{
  "n_layer": 8,
  "d_model": 128,
  "n_experts": 96,
  "experts_per_token": 4,
  "d_expert": 64,
  "d_shared_expert": 64,
  "activation": "swiglu",
  "moe_layers": [0, 1, 2, 3, 4, 5, 6, 7],
  "router_score": "softmax",
  "normalize_top_k": true,
  "routed_scale": 2.5,
  "balance_loss": 0.0078,
  "balance_bias": false,
  "router_bias": true,
  "init_std_router": 0.0335,
  "lr_router": 0.000456,
  "vocab_size": 15857,
  "norm": "rmsnorm",
  "norm_eps": 1e-05,
  "tie_embeddings": false,
  "optimizer": "muon_variant",
  "lr": 0.0112,
  "beta1": 0.95,
  "batch_tokens": 131072,
  "seq_len": 512,
  "train_tokens": 505700000,
  "steps": 3859,
  "dataset": "wikipedia_en"
}
Below are experts of layer 4 (counted from 0) of a mixture-of-experts language model. Rows are named router (the router's row for the expert), gate (a neuron's input weights, with its number), up (a neuron's input weights, with its number), down (a neuron's output weights, with its number) and show model dimensions 0-127. Each number is 500 + 25 x the weight over its row's rms, rounded and kept within 0 to 999. Numbers have three digits each.
After each expert's rows: a language model's description of what the expert responds to. This comes from a sample of Wikipedia text that the model never trained on.

# expert 44
router:470523494522501498490478482464497506482539538537526521534461478497518532499474467535470478511456513491524472510542505498472467525498516476525499491485460484500514534497510471522519504505505463547475482538441539530480501469501515460503500507518485533505521462543462451499498511465493538521505550476463483518513527444502557488518518487536476494508504478495517522479486499514500474492516
gate3:505462537501513474516525513441504532471480499467497538494474510495527490484543491534497477523479502478512433491533482510487481463494539447539493473529505521487523532513455487556542519523507489504489497489505486529482473510477456531511496479524474493459548545512441469528528538507503524520519506490474528497504502538509478469495506496501485456492488466483476488487488503509483512501473
up3:472467485511518491485535494528484496462490499487481489514523470532481498540507517555497496549518490511521502497493483499524501493532516487532536472482534550517515503533509487475513519522508472470464518521500470526481517440504501493497477453499494501491479516536502456525525482504512483465498503536547521479502528468463507502506493458498500469548499510507484549529530498554466501576535
down3:505471513501537493501505498496492474499465505501549486515512530473538484475476553523506488480525470540512452484481484487497466495484518490495489502494515464511549494485526480520485469484510504488528498491514527490531480471474514573489489499539458491490479503536519543513476536507529492510488507472478519495484532515512489467563475469550493483529481537510471513571485526519519482444499
gate4:511536475518486441547465531500504538476513498483527533478499504510517536526474522524511550506516521524537485481477495501513488526498517489541493505513492500476493533533513496499537500491519477520520491508532569487453492526502480455520502536520544464494507469453454501504480491478531498515463472463486540469503534486545520487495532499498500472511478546489545497522497484536496463497486
up4:463509541506497470496534498506413477532509524519479494516523496477450519488552493505504491491515487515509448552476499505501535552450505488507506504458502487482496507495480517520515507480495446480518495474470499539503504474503532492526527508517471490495503475514492448517511535466510480503516529460494533459541516523471483551471529496485529464502514510518524472487517529479527485485487
down4:542515526535488483449471532467500502491496520510513476464474517534476525515494486493519459488502483539495468470461468485492499471500471511515498490469488481511468482493488475521455518528497469484500482491530534510480470507535501455495490490534483472486489526458526475484526473562449483488489496479478492461501512515533528519483486496495578509515487511480536487529478466478482448520533
gate5:497521479497481484503539477509497524488502541497481445499555516470497509507494524463486495494526462498487490500510478562494440511486511521506526473548502551515510492498462509461498501485496492493475487515525516514487529489507468502502541507507508485459527526498460487482496476538515472568488499465541519524521469499486466471486475516515469522477466489485491543490443496489516442527465
up5:540499493448471547492494496495500471505481510503506492556459456505505517537490470508524502492491552502498453487546498482536463464474520504491516482480511475502476465479525547504494503462506481507507501500532489484487481517497556469468507507514494492453502483458474479504476512519485500482471506489514485458494471505470522491463489542491490532534540528499462437524542521471502513540502
down5:493471518455499554510499465536532525484447502517493506504519483534520520538520485472470490497520528477535508490467488528523513496465499498500507496513508497508489508494509518510490482488479527536499492449516509482489442468500487501513494495499507482551539549557493451501478515527528503511473477482465472509513493516515519524470525536434524479545539518499544498476509485510475528453535
gate6:522534511488495499553526526485507521456491506453484508500516499490495492454464421516519517481508490465470471486486540501530555485487496485517514553494509463513461488475472467525551527489467467522497494544527493512503490502487509513501490485522497459489519462521493477509474521490487502516509527502486512510501549472519506518493513501494507447505451484472474519520476568505465493478532
up6:494512464481493486496497472481561519510489462464482479479524485503500464486528532482515533526477523483474508517463520485447477507508556515460523502486524491545504488503507484504506506480502550531516490461511497499482483503506484476537510498424508488489500496533458543460526480506478473496510494535458494503493493519533485500525510522471493519517472510550562496477448505520550482510515
down6:433474506475531489473522513534488487489470464487478502461458501516588490473493518500506515462497507483517467520513488469510496530490488460492470516510521524489500538521444528502469475499545499528512540526533453495493489502486506516495533487514562483517465477507487472530465503480497454469445518487487484476471500451500489483481483530535511478516499475491487493499520491508491514502501
Capital-letter abbreviations. Single capitals and capital pairs in acronyms, codes and initials, such as NOAA, KFOX, RCAF, and country codes in tables (ENG, SWE).

# expert 58
router:499504485497503537489529516495486544492510512510541490447476490466504514522455537492471554521490502490474523517523489485518503507476484507509516458529496496500508515484522460541527496475482464461532525504532533492453453494489528492475495504528546512504469508466527468473466537511491511533471522498464502531520494467533517467458493524477519474509543497525505478467466439501510482539497
gate0:508543501498509521538466467473520510523534526523495491487521501479489524509515542472458523506471473518446455497473501478526511487520508493561519503546487543539525514483520457490450517523536457490506514475496487536525509472502490546507501495493488487483475503484506544479497519469459496501500499497488499510508508513552539447494502497508509484530478481458506487511507472533454496491567
up0:498479464528524510482491511506550528493515494495528528535507458540504502472506519536492524461574518501496529501488525505515447561473464463498505509507512511510492495508492502482478519517560518461546528505479500498443496507544530484512531465460499490464516486514526525476508492479499494514484518484497539479462517476530539484513508475483460505491483507505486522518489486532561507474487
down0:488517512494500489516503486488484483486573512487490531528542529500547525488452556487477456513504435472479528472471512483512560519510474474504477494496493523464503494491497494508547517511501530486495534444510497505476545532468534517481495559485511490500509513448466484528482491503459463538457526520538484510536498511481483500496501536505480485497492498497519486506504491485514495466490
gate1:486485480539501491521490508502530524519503498472529504503515503492448497546513456537507472509495490460492498499499470516532522514470464489507505564534501525557514464474493527495507486467508439487500496481499485491479493455514445497509485500524510547487507464476489523538546539527447502480470515533474474531518481532476513531518479509499472517529466523461518522506491487451493490498517
up1:524493531502487465483503506478498531474500451487550496506517549497563501493512518498517528505557537462517519538500507531487524524488499530483533476507492502478482483481531522496524483458482487552501487512499481486546511502523500499490489497504459490552534450453495474497515510470535458485531449479477481507489493552493480524501525506477499509507450505533514499499501474540513496554497
down1:498504510477501493492504478530520500529498506467495454492510509500507499530491473490480549499463515512513472464478498502474497515497515508502486497512526504441477490515478519477448502521502493473487477494487516493516493497527475519485426469482515455477542466540461500446454530494500455483581558512500488481480495489508499521479467504512478502556486489498508485548457516489501544516478
gate2:506498468462489544476475462435516499489488514493532528431483533481507500498506493502483487516497466505508475460470529552479530522467487484512509473528485548513471509485530485508538482480507564545448521546500502513495502494559510524516506534500501516486498519459487494534486500517494517502521508460513492476493503505503528488536503528466495509484523512488474510497494475510533481442543
up2:516511461519484423515530527522539485496487507534541541478463516504518504508491522485489484485509467470473518492535475550508499527532535509537509518544503510486536520502536450496493451525497504488511482494480503475447517508539501457512492484462470540490469509534478533503481514476523498468466494464483507494512471527496498508522518510543516531477502538505483491508497460526451510520508
down2:474527509495501517522483507515486471523490485494503446524525459496512565540515499529519496460547574508474498471496532496484484509484504506520480492480516505492485480482513549565514493454505500511509484429489530517525460506468466461504501476496567492467536479490512497498516515507499481533491519495521487502507504506484471539491482502492497485496511478501501538511452457486525524544502
gate3:511505470524531511482472472471471513533500542490507477435486476512509510496486507520470489517547495461487474544461514492461484557493480492542534478475513481459514522482503522539520447475521493499503482537494478515493538501538530477519521495517504540501528509464536456486495520479514499529516482502499520486498482476536523502457545504489447440477505506513476482512515477470487488496512
up3:479473485514546497500491497512476456504581488460523485535481515492520515506515538517480528494464480476498461510523515529498507477509496537502474520544499546517493513451528494526510519476520539514504520502522537512522445526586523498481475493508542501507501495496529462499509539494512474489521515470497496513492508492504500490468504464528498476551531496513464499461536524493486512538509
down3:487490552470552524505496501440474493488515468493495493528447516457491532544535499500509481520496493478499504515532491482471485439521487534515528504495491475502441555482473492470471445483485541532480513502481503506518492531499481510499516532491496466535466510478510482544490524510478476524458487495498520476561490465457493491490535518494494496504502524506547504500499504524524498463499
Romance name openings. Opening pieces of European given names and surnames, often French or Spanish, such as Jean, De, San, Mart and Jos in Marie-José.

# expert 42
router:469537539526514523525528498511532491495510470489485533523532524493533501513543508501510482477542511499533501495511478540458513525539552469510507523488465533496482492531496496475470499464519517545517461506477467474531509513511454554543514484515518543500471473510462469489486466491521526484488486480476554471517522501515478488505524493537521512490512523528500491518439501514474463527519
gate2:520494481523517494526489482481463515503516499492464515523470524498482501513501460501479509485502494473461474467506479498499503551488519503465501527505492493485555487454483495499472500511485477497550495475507498545520525544492535520483465453451551518509504494520466512518442484505478513496468526439509545505481542558525556508501476482495504497445529489512499483536494527492479497480531
up2:494466530519516489523476458511494485482526481448503480494455500469484538481500475504479537504516498497509483481471472486514446482471502490479487508525483471458499507517517516477507502481501527525494470453477504509506457463456526502541514463507484521525485476491504541485491458510560539431485509439455509490519480503550489501505489479515530521484486486500464490505472510554505505518514
down2:512514492534562475475474472530511503484477526477455503473476450556504486512495512492507489518508489582526505520518487484466510508481516507493496502499482499482543470466505498501463497499470510525494526453507505520518492483494504502510522483470515476498500508503461506517538535535475493479453507443508491454495446552510541489477489517489498526472523501482496491482433507536510496475467
gate3:515504517525488482516516479511521515496500503488553507468454544466472492517528509471480521495512484451513482510509455460504516483533483508528492534429467524507472497471541478498509510518506471527538486483491530515502533510468565492454505471480494543485519512500496525538501508452521507486454499575493515484485491498519504501496524482510473464549514510511503493503474505486523491543533
up3:519506474469473486466523521475505486477508544482499517550571448546481498448431502505522481460474500445493480471497492480495522499537488480534496493504521558491521472513476548506476500512507472515474469516518506507466509484502483537484537486533476478506524473500535486546506478543496465481489494521465498519506504526493465514491531471508521517517498494529520474496509514493513483500472
down3:489455511541473504549508511468520493504536517452498515524517532510494432477513519528513525515525543467494483467510501527483513531472522446475497457485500478507494524505484502552511500502498474497491442493477539461510493499514494491491494474459490514482491460484475535504475451532516529497517534548519487519463558514508539486532498483518475516478489469527490529508499514475505516525517
gate4:490519484440478492504484497524456508477522496498519540493507512451552520493523526470486502515514510492474486505478539521521523496511488502522515539518440454469493482474460464510498510476468489511513496471479471502443491515506510518498499478530465536508486550451508537483478509490507485479511514501501556490476456477532501554513497497492476530510513496530446454508451475516480489497492
up4:517458465497505498464461519470512524491530480494480492518497504469494464531500574552518511520495465498448515498486476529497520523523450469499472486504478485498460482490563500487489464488500532506488491533507505490482531512517466523465531529492475492517481508494509505564482531494549495455470481496511489494488521527503510512556548504501483483528540509507538493499532532504514470482513
down4:502497469507560518498464487473491523507553506514495479510464500512481469507443468491505551519489518467484543468453507511508518496531488515493538511479495476514461524493490528507461461495470481500520500460541528503473503510532525509548512470518470509484518538510526556503502511534511485529493534542483504532522488518456496490507564513517500485499499478473449477500500492482503541497472
gate5:504503502473448517534535503488549494513493487496533473485465507486499468509546518509548531462541521483475531476509510485492468484519487496530496483494501473492511507473507451476490505510497497529531526499497522512492497492464489462487500496466509529419492493529495504529494473464465478512480492518517539449502525510464536532441558490508536509511523511512510523508484515535464464502541
up5:508549482531499491540462528500501493520509508483503482486500507505496449447515459520507498490555525466533510475529527557500484542464534533512495543529491514499479509560497517491497508457504497477506536530521474483481471563512526496505514454521504519500494469503476498558496489482497477481472480517491464486503506476491521523513530493474506475471533499459486468503511486488499453461495
down5:491494496493509504478511505490494498496507513525492475505446486456535468512518483461473534505505471543501479493487504461491487529447469476496521524521484475517560507495543478561478507461463455480515467478451484534476495513447479492523480527517500506545473458497517494482486473484521485490511475538460501477528466477509489528506484427523519510523504508501515530498466474509482506507505
Formula and code digits. Digits and symbols inside chemical identifiers, LaTeX and hyphenated compounds, such as InChI numbers, mm, cm, -like, nuclear-arm-ed.

# expert 59
router:523515492529500512488517490513490486467455498519487502461481498454527508528440479521513436523498485526493514504517531479499497548529502484498472529516525487509443466521491526520479485531531501507463488527526499489505486492458491464489511422453491514520472517474450524493518463512466467534504500516541486503485525496493522558504488486458499487475490524482477506533522494499488505503542
gate1:491548512500464516537464488417524529506506489499475516451479470479519505528508475475531551499476447512526539531532477518517504478495461475533471508480494468460520480496492498502520476523494469486554495485508480512496487503518501496508536491507512545513519523515543493470517574479494484472509476555506509493484505472489540516483501537526494474459498504490495527516504484514493527499498
up1:541477481502552488507529480504529519482511547539511513514480498514484539497505528500533477521465475499459447480500488526499493478499506495514501503482478533501452535515478504509508518468483460474445501530488523479521498547538486530533529466451479468519504471488467504526493473542470507532508488468481485509529532467529513537475478514507518460530514501475525532491473521487495450486472
down1:530484495507448538473539498544480489484512516511497476479540532501501504469501507507521546501482477533496475490499539508513511478513478473493498449463511530490514497496459467496487525500489500523516471453502514465476515564494502498470480581515464508507503466489476487488462469503524466511490532494541486562503485518520510505484498501518504483475486472512480492447439505483510458503526
gate2:494502466493507487505515464469516509498454448453455531550500457466504524512494485499461504487519478529500500510546517492520530500497530485474522515521487492478504522458506491499510504507519503471472468448527481511516512556499477518465482509492552546500513469504456521504505491494463536506525512505463476471550514491508529501473539495473503512557499550468494463480521490525489505509471
up2:469497488454543534487545480480500555560513502472447531527501537491493518511493468532543457536508470493471513497498536501481546476500525524463473486522521494475519514526504461514517496489497499528480469531515510515517483510508531475472561472502513524473528533505467505488546497520541494458480510537498488540509500515516477527483486530494547512487494474490498478507483508504519522522522
down2:492454475497453472514528494513495535468461493500524502513537539496515468493553497496519479485457486402476522526542504476519515517531472495521549495525445500495507498483511508495470487515490518489496550491511467510500502531491477499529487518492512487488519492523533463506526452472520546494497480466468471523510490461498502520497488493514465497526498525477482489467485486509482487440482
gate3:503475509543505488488477528503527480429524514563506528525503493476495451544471483507480481503503490493461450517477489397540497515519493501480485496506499526489519491531504478496527489465543480522467466483543521489490461475486475510497442502503489503513485515521538509522506491530506519472496490493511481488501515511498501481501547499508517522534499482482469510461511481516509559502511
up3:511517459474492497472486505491471471490489508480485467510485479487486523509511543529462475526519514479534485477525459511488541493476474557501444482530491504475489483462513476472484520483511491465493488510521529503537479496528525473550555514469511488497474467541534455541505467473520498481517499456442500479495485536500529463474496501503455483520505493538506477513528502530533522476492
down3:537484511459516534488465529490468482510463514493524527496488484509541462508530479511442518529496486561508519517504504499487496447524524505492479560543504509517494509475528511482506522512503531455517512494540478515486526534474505510540523482538501514483496508529526499530517505488538487538468516479519505568490498508510475428535482495500516503450496497464474525514482476471503489512501
gate4:526493497497553463521534453478462477505502516505460495450441492479503519501523508533508507447541491525501527511477489491498532522500526498527500522493541541531481496495538497520512524506508467500493502516504486498512482564543486473515565427479512496511533502498496521499485457485495492522522467480510479527506503485517445500539499468513503480521516499483474472509475533481536522509490
up4:487468442498509497492481516479489497505461502468509523533484510469472545477443462513470505458495479543480475480494460509476497533511498485492543515480538491470480562521530467518483465499509506505467512454533512464524512472527497512553474532500459516514479540519539479484494520492494523494497524514554514500494499487473471482525497505529475481455481474523492501479526539483518493484515
down4:501511504489516533503507497508473507507510430469502481509479477457551534498523497472502540561516491504451505512487514490503460540487458526512476509522494507490460468506518496479477479479473529501511498534520541469469503542472531522504509567494521474453497478539512500520522490515497503486473494470506482503539462485477506502455500477492522537486473524575511489524503507483532515506494
Sentence and paragraph openers. Paragraph breaks, sentence-opening adverbials such as In, After, Although, While, possessives like his or her, and year digits in biographies.

# expert 61
router:503540512438519468486482516502546505487505474527485470527532549475502507493471482538548478481524469492471460527522509480460513451501519462445561470511496496497496511527522533500512484514526496516501499506506465511514516503479494515483496523486485471518546539496493555509537521497516512467494478484492469510525485512456464511502506517525510480508518545463512545506529502526509480513451
gate4:508496509452518490508517451528517524541540471492456511511530462471512505467489502509501512497499506518540481528513516507472497493505520521496528477519495466504519528438508487476523528518470491506472461500514531496512492544486508522465553504473470500523532504504474491510502488455497484480521487479482555523500472489528491543492523470510483538468480522470423478440466494533499475491499
up4:497482513517481506469503468519517507487507468498535470482454547517480511496543470514497495483477486460515493507509538536488527456487477487569551495490465530494495503523501509498524498504497532488497496486504486561514491492513519541480535507488514498470508450495523502493510533493536485525496480554496461475523517462503464452512553527515474462504523462526502503505486455500483497449537
down4:495518486504536525499520568487532516497506502508483477508428468562458514477509498497530454480529484496509511491495453527514483501484519487511426513496509504486494476484497502511503493522545492517476506524498540523484485527534501510550533477503471519543522519469491478516472502511525506542510508537473528512472518537508500462516496510517502528509459512488522564470489499488502450518517
gate5:481516488473463498532514514514485504501507490501519526474490478434484497515529564511491480461508505491542534519482472489463467508495544448488487507482502530511500478523486558520521530474467465518470472441479461519499526504539517511480502499527513492477519518527495483510530553519491512524543491462498509485537482467530483496473489457522480501503514496527486467501509504512458495452537
up5:534505529470513485531469467495437526507506494493474504498508532470509500478545492528550507475546472507531537548477458481501495532518470461559487515521517505474527516513506528516509483516485490508470498502485499532522524506517506463518507509572498520469503502485508521453497474482498467460490479498525482499518486467534476458512517470521520503516531453544467460515487506506518515487482
down5:482463532524500518485497553461469520487501472499463498499499506460510539469468502483501533477483494439513455497485513499548504490487510507482475508522523496504514472479476539518492487562474470478493495511497477529522533473498451524489483452528533485532535531467504512481502509498501530527521450486523521495479498480499499474484556513521497481510496561462477486523466468491463517489478
gate6:489530499473501440526504515491519493472524498521462486554505528497508497571512440464492500478499516481505471495509540493499502482509536490489504506488502465557482499509527516487510506420514500492481487469458519528466548506546468507483489520506481498492509475507492502511523460473484576524517490461486532487507526491500478502484524537463492469506487478526469498484491491464519500487471
up6:514443506513474475503495488519488510464548493459499500509467496499487521519493512506486499486513520486435493564535523451480457496508539535510455474480472468488466527505509502465506473517513517500547538463512522533553522493515485494495500545508460490517520490463475509497510523525485519545459487517459511541506519509532490472512526481499504500489488489544520525529526510476535512476511
down6:511484481516496482521521479474496494496453484467500509531536496484487477483486494456522563505473490509456486459492514549465494488458498551513512485488544543493442515515515474495512515519491500496480508485527467503499498510421477541514524480486479510499512507523494517508540540496518498550491511496506502537548482542471482510467518486476529494496463539466502487478471515475484526520535
gate7:543488498527499513511492505508540560484442467500499522490500532520482473479473505497537551496464512526540488507473506510525507490527504506503510482510469452515519516492484507489487513547529475536473468488499481553492532482479498501533548467537492490485515538526479530504575508465526542502481486505497519518469515520492519490452492469514478513487531480487478455542487503519500481533497
up7:476481517450539473472494488488504535501464522507492489502512454472516541495459511499472475530519521475421497471506458489491514558511497485509525546498532483522503514448483499493488456464514490492490475506502512506470484497515503486544506539528514480530524525521489445499510479528498431519505485502476434529534522521485534499516490513490512507468486504499469500485484493467523512486511
down7:486461482494514484499460482526490496528470524505507539489507497510468491534491516424491522536553513488496503493505546476498543453433483522505486506505563499469551532542513495481495502502513532492489504495513545500502518496491486453486508491500522523535526527518497497552467516494495517491497525551520491505509518484523529517511521490488498521550484485456538505470451519501535505510493
Line breaks. Line breaks ending table rows, list items and paragraphs, plus table separator rows such as |---|---|---|.

# expert 38
router:526480529483486514498493479487501522455445498511518523524478492461477479528548542493505506477562540514536513483498479487486527477500482518492521482497495494490516500492562476513507477524505496494509530501555507516461495486459512500518548480512494497453476467522506498536482499478461539492510516537470501460521557458522474503520479505494516498532517534516490517488548479539447529503492
gate0:527450576512506497510447542478485548515546535478514494500480489478506528448508429496511490526480487564457490503492474507534520485480489503503512454518480502466508534507479513490501460509500452509491508527542510524468477475501510488520504469488526499524496477520499512493531515506519489472472494492486507465485558515490474463502508465500504513510486494478509484465538485518482461516493
up0:531483468463522476463496498519506485519502505524476517523489482473512486470478479502474486497485447502497516538531502514507530478498476511513461474486496486553504504521492499497534516515501455467514478493482506529530522494492475485522496494455535490544517526521482496468511521516518527516486511548480510554483457463490429543535514549500558500536489515460472524470482498447496507513517
down0:492520479506511495556487518550526502479487510489504546481489494524527496462453513493501483502507468518498482515482531448500504506502492525505453523527439491508493516485525497500487531519539508497484493498508531471481531512479509492507501495527491491478522498511492475512495506495503495529450474456525440528516477502513478497490416473477492491471492551505540455534490448471549459480489
gate1:495465478504491484459488467506491512462486495483513498488458485529494513491529503490514510519521529471497491534503496520525523477497517489517533504487449471507513512463542436436520515528515500501469493551496489492496509451540527488518540494457457490467475511507422541529496520489500475515481509515475484501497507456541459439507526508485524527514528509496514464508485509527483512503501
up1:450513463513510498520495477487539512501452496530462448469531490472458525498557509512474485525526493463502508513515512508482533522508512495524533519468477518498490546483543478496523498538492509477493491538494489496452529525493519489512492504522477471445528518522492541525517471493513538473487507517511504535517531516547518536520565492472467522520514531495506481476520483542522500515518
down1:507524509530512508482528489471481439471492515486517454502472452490546502495520498485489498489530516496485501461517485511496497502491490513450491443519495491527504560508504501497430475496475474523500525546510454506512458516524510520512514476531513475480469533501472531515518485509528469527480454485513500491475473513528502480518533485475464508534526463497523511487454453533518512541529
gate2:501465465526525476553494506512544506443472469490479452502492507466471501517494492495505492541499486536469546501478503491486536429532528476485490517519478530504482478500489505479513537502464490499549474509540490526500512495448509469489541460511493516485475510490470504513484515445468506501494494493519492490479502508538515465502484461520515446509504489510512492482527475521488441453513
up2:439491501516488481530468504482482501504500511519482498505484515470489493526535511486571498534473537502485518478576473445514539518468504459495458493484494526503485489496492478459502480466492496520519468501517498500468511541487479523562510491482545514498495513515484490493500508533498499491471498487515527495509569502507485489530518495486533478447533512528479495466508532488505559517532
down2:516475528477503503468505499501518501463505525484483457537497506522496477538476462459518518543481491501495508490506508491497484481504498498506454489485503480510474490522534490562488489515487528450509531512511499474516487467504495505551513492488547526456533491481499499468454494527450453485513528471550528501497462511543514539518489446571506481502500476516513494503472466480487471457488
gate3:537512481550536508485482487490500558495494503500533506499499469530515470530500534530490543544497503485469476509461521456515512503489481508475542484498497519445558495482536528458518478502515486524481485513507536490539485476514524488502520448491529511467494475494455499486543489454466507479454491510507519508517505516480486461470481505514530510503501495499470537522479495509514432498464
up3:486542505523539486487505493517518504498502486529495547476487449506491487450534504513492491566536487525498508463487450480545544485509497483496511463472493524501510462496497490483520519498538471477559479444492482456506495509481494471467462527521477490521512527504503541490510494473536491478473511536493515474474523511482504503515476490511528479506478530564509544490512504515556492499472
down3:489439467494530482492499473486549506518489515501536469481495506451496515544470490498494504489480469501509518475541521494529523444512532529492537515512546456527543504438508515520477516476492489483577513521456509501518474529538511487513519472510511515513558480495521535560531511543514496487465479492497474536482524509493510497518510517524505489517504466486505503489520497509500512495516
Capitalized name starts. Capitalized word starts in titles, names and places, such as Mill, Camp, Book, St, Town(sville), Det(ective).

# expert 46
router:501511500534503502470488513485548532444488541529524528547494489514515506525490518509477459516496519480528465529575504490453449531540537475517499507524478470494557483517499497497513511506501464545462507531465501498514506524508526499483465513534534530493499499531480470499468513449468496501546518444491492519503491501495521458511508523522486503505499484483516473518505518489476460498509
gate0:479524494521505518533491544483496521517509499484528491501496577515479450458477572466451485477490489457531462519513513504494517452496502483493513485492480478489511510554497497468503507511534518521495515505501480489510485500500477498522508461491532506486506498525495481472447517497477470535471472467457493543540516512547489539497542486484499514526533449512482500532507503512502479539479
up0:520491484482505505503502520495471518459484452495475529521495502501536480505500516525507499470516519495507476465545478509494501514519479499503508490473481477517481497433468495524506470476496490538481514509528493515502488497509520486452536498533495469477544446508517480502540491540480510504517507510485538469522547519461496501529573495588511502497467459544489467514459532522498496528503
down0:488519485494507533525468485500531467456489489526509502503487474495502502536452503510545553488515490469466527476502470486486527492554482521487497527505535507499536492493513477466496496503533509488542455515453533552545535518461513516494546511485486465515511488524517484501495528531520479462552520504513470478499480473507526547462491445511482481453495476504522493510485516502477533482488
gate1:525448493484518477489508512516498512499488488529492507520486529485455517526539464513473496512517487443501450520524483491514492515530507495547520480532497534544471479509499544478490497525514494516507508507550560511512551492502484520475496535491500490505491506468480473571486458457522499523563505524484543463488475465475521478468489476540512495503483464488513496489498467496465502472497
up1:524507514555512545487496528508469476504514512526518483528498494512466520497472481473510523517470477529479535508498533489500534478496543490447494477472508449480474503491512448501476497493469531494484530539502530473480523507519458523506454518517503513473541535571488499478513503490505527512482491492554534544498500500496471512561520566502514511528509508463520498479517496480514493483504
down1:489538472531521494473496496523488519496482461469464521525502497457490510527474476478536538507476505500510548492523473466512513503470522518486499499451540478521498467534535472479477496527495504486507526462514513499480493493489447527535466522527495518493492494536524489457508505503519464494505423547531520457477469496477527524482519477493518534532523521497472492524477461552490522518498
gate2:474485464526492479504476493531485520513489507479515507505505481508508529538488547496485505494500505515516528463499510489516494478507454449518544522497462456489489540511503488508471488491480529468477500484457526551498459490496465538529492480455483467522499497444471503543443510487510474528490517495461510473491495429501535509499513493482506515488468491508549494478483475555484486545524
up2:489512481501473484507511509503541476472487491507519477522463526504517529555495492494492514555452527514447522499470521483460501495486522540538506463525498516503500531544576481501503467498483507487494454481516473471507532483502506493512547476449482502499501493532510513497512464522487519478488498521496446513484443501500506484516560512516494526518491477504485478517489511483482517441547
down2:505506480519535495511532491541498527500497500463528474522501488512537472503494419501497501486485535518475491470499533503472473481486493501468512514476505514473534486477494505488542499499498514480540454467468515484488498495442476485525529463501484464496527475493521502518456531475494559521496529537529500524497549470520461489499506481552459480514462491527455506531528540490516494503479
gate3:480530487529475470481548509508513530478508511492480514501452547546523505498509499518480473506509450502506494523507526488547500516495551455535528491503499470504484513482514463556541446494503448506522463505495493537537498460462526488454446533534460464502468479499455534486513532495482527508498469517500478522489478493488494511463481530486489494505516523517507508482499510469518500486495
up3:527539491496497535519493526488491507466516516481529514433470519491448538502488474559446503489529518435473481501472498490500516463518525514504476508528528478546514475541516514503474499512479486493470507525493488523518507509467487489519523527506505504523492510528471462524500497499500493490528502490476511463490509494508526443506470511483467532533467473461533476499511573478535491530495
down3:473554517518518501460518535478523526482485490490502492460486479525529537538456503492442489532502505495519512506532518444525478498515473494462478498465472474479487497496533474494487516477440486526476488470482510525472496495485490501501480510559517477522482492454517524552500523539492525505474505448488478491536543530505516511489493483499478501514491508515544504508470532486494433490495
Uppercase abbreviations. Capital-letter acronym and country-code pieces, often in sports tables, such as POL, USA, AUS, FC and NFL.

# expert 33
router:537486478473518510514457514492469548490457503500507502490469489473525478484489497495525508503504522489520492556482488494530464487506524543476484450501525454486532515509530510551469497467476446466523530534491499504477481463501477467503532503500533515466501501509526490518514497493499499478472476511539516452543524495565518491506460505504476515510458516514512488472542507491461450480469
gate0:473488444492451491527471523490528524474518494479546505523476491457483505458498514463508499519490499500499491548513476507507496533490486508516525473491467477485464505451510534472487500512539490497492575497506549534489512474543537458549512493506497538478491468513484504541507449540484516496488508505471497447491511530497522504509486514538467499478493496505480501503526462483474467496461
up0:496547481539514518486488526515456506546505536521484532486506536503521500480511480489486502509476542517479483440502541482497484491517508503467531517512499503472504500464560498479544516457511472517487489513521537458492523544487515506480540526502488496482484458513524555516458474479502518507499479472425521510533468509517491514481480469493492506513516535504502472473514503508483486542553
down0:457476461470425456493494479501454520527534506490507510514476540505513505471496503477494472487497526493471535491514495486489467510508505518506506557459511485452468488485500486457509526518499482481463522510474513499503486498475509519488462528518471542523501506489484469507501513532497493445521541497481528523549480492495562517516520504503509516533509560536484469476477516503483498509446
gate1:522501530483522528485510500497515479506455496529475531501516493508509530505495499533431475492500500456495449508457478456556506499468508505481467496536526487482520550464496519482499496513475524503533474520516514537489512516502508498492505522470474498443465470503486497530530504458539479435530502489568479494518501528525481491458495484495494502522481526482540527466482479508488477486474
up1:482482462449516474472512504497505480443516441544498522528501515497502508526487503449509493473465493500521496514534542490460527542459481536504495533533541534480489468498504479537539504531482524468517516478480487502516515496493468504505550480474525504468507537478520479514506474515507508535517514521543499521477456497494468503523482522519481510496492523507444478526459523511462493479468
down1:478481517523484464522490493507466532555497566501482505521496476456513496479497525469491498546480500476527478504505485508487451484499487494467478486499523517461510506421483517486500482509499499529515481536490454499569521505552499500533515503475522560515551512480484481526533516487513483471477494501541455487496494501516454494540509515488496511518521492487525499527502470523515487507543
gate2:488527453485506490460477516481491484501481507478504492482531549526496507506470502512526473506474528503506555484510483526510518498497523538487517492526491494526475470524455517479500467475519526456529494561451494505565504554474528497483463506482475524504579496493524463500492494465525501533529545502538487526512506495515476486489512527472498451469506491502515526497501485480504464477523
up2:507485506503511557512548479516492565498468510486471528467499484476513528533479515493502502544508472551476497515516473513527488488512522488480510491485537521497548499518536523519518528483501482494497446494510527528499502493473513498522528471528529493511497487512497472516496521499472525484463489484506514499477530563533506494526455468477468461504536519481472502572516505547485436499497
down2:526476508544515517531478550531503546540481545485490499481531508497460484484486487537450494501487499516520448486509517488530485499492491437539491530519507495477527481488483460465473505526480458498504474504472522495508522505492493469471453511504500487512479507492514507489507497515512497496475465534553482484519439507537552499506451473497520492490523510458517510517493460493481476551470
gate3:498518488501551511512508488487430511439496455468493508509469478491493508486467508522487504505461479472488499532487476485539542511493471522520494485515462488485502496478482484497557522490515495474512509571479543495457479516477514478478478475485499480518519550520523499475516469492563464476523442519482506488511507500505488508494501493511503533526521475492476488507518480561497469463467
up3:533482522516517447530503492502481520463483478505529465510482509515505513484521519490510510523523514472527518500523497515495518503493525481487503484498478480534477485512485500513472493497570559476510476464529523500529422487476480529521483536530525457491468540527525471476518498520567483496498453488552528534523480484496490497484489463537505512528553488494511502508481476539499514521480
down3:522563517493487489517470491498497524489548539543492494496459466476505516539457491499495490502480511495476473496465493486507528478482508532529537548490528507514502472467487519506536504510479509446520447516486535511490483498487517489493558466497510502456495527531474567485519513483491486484495495512504509520511505504503497493546428473512491474484502476491517470572480500507489486544515
Capitalised name starts. First capitalised piece of place or personal names and compass words (North, West, Sh-anghai, Kh-alil), plus letters in asteroid designations like 2004 CU.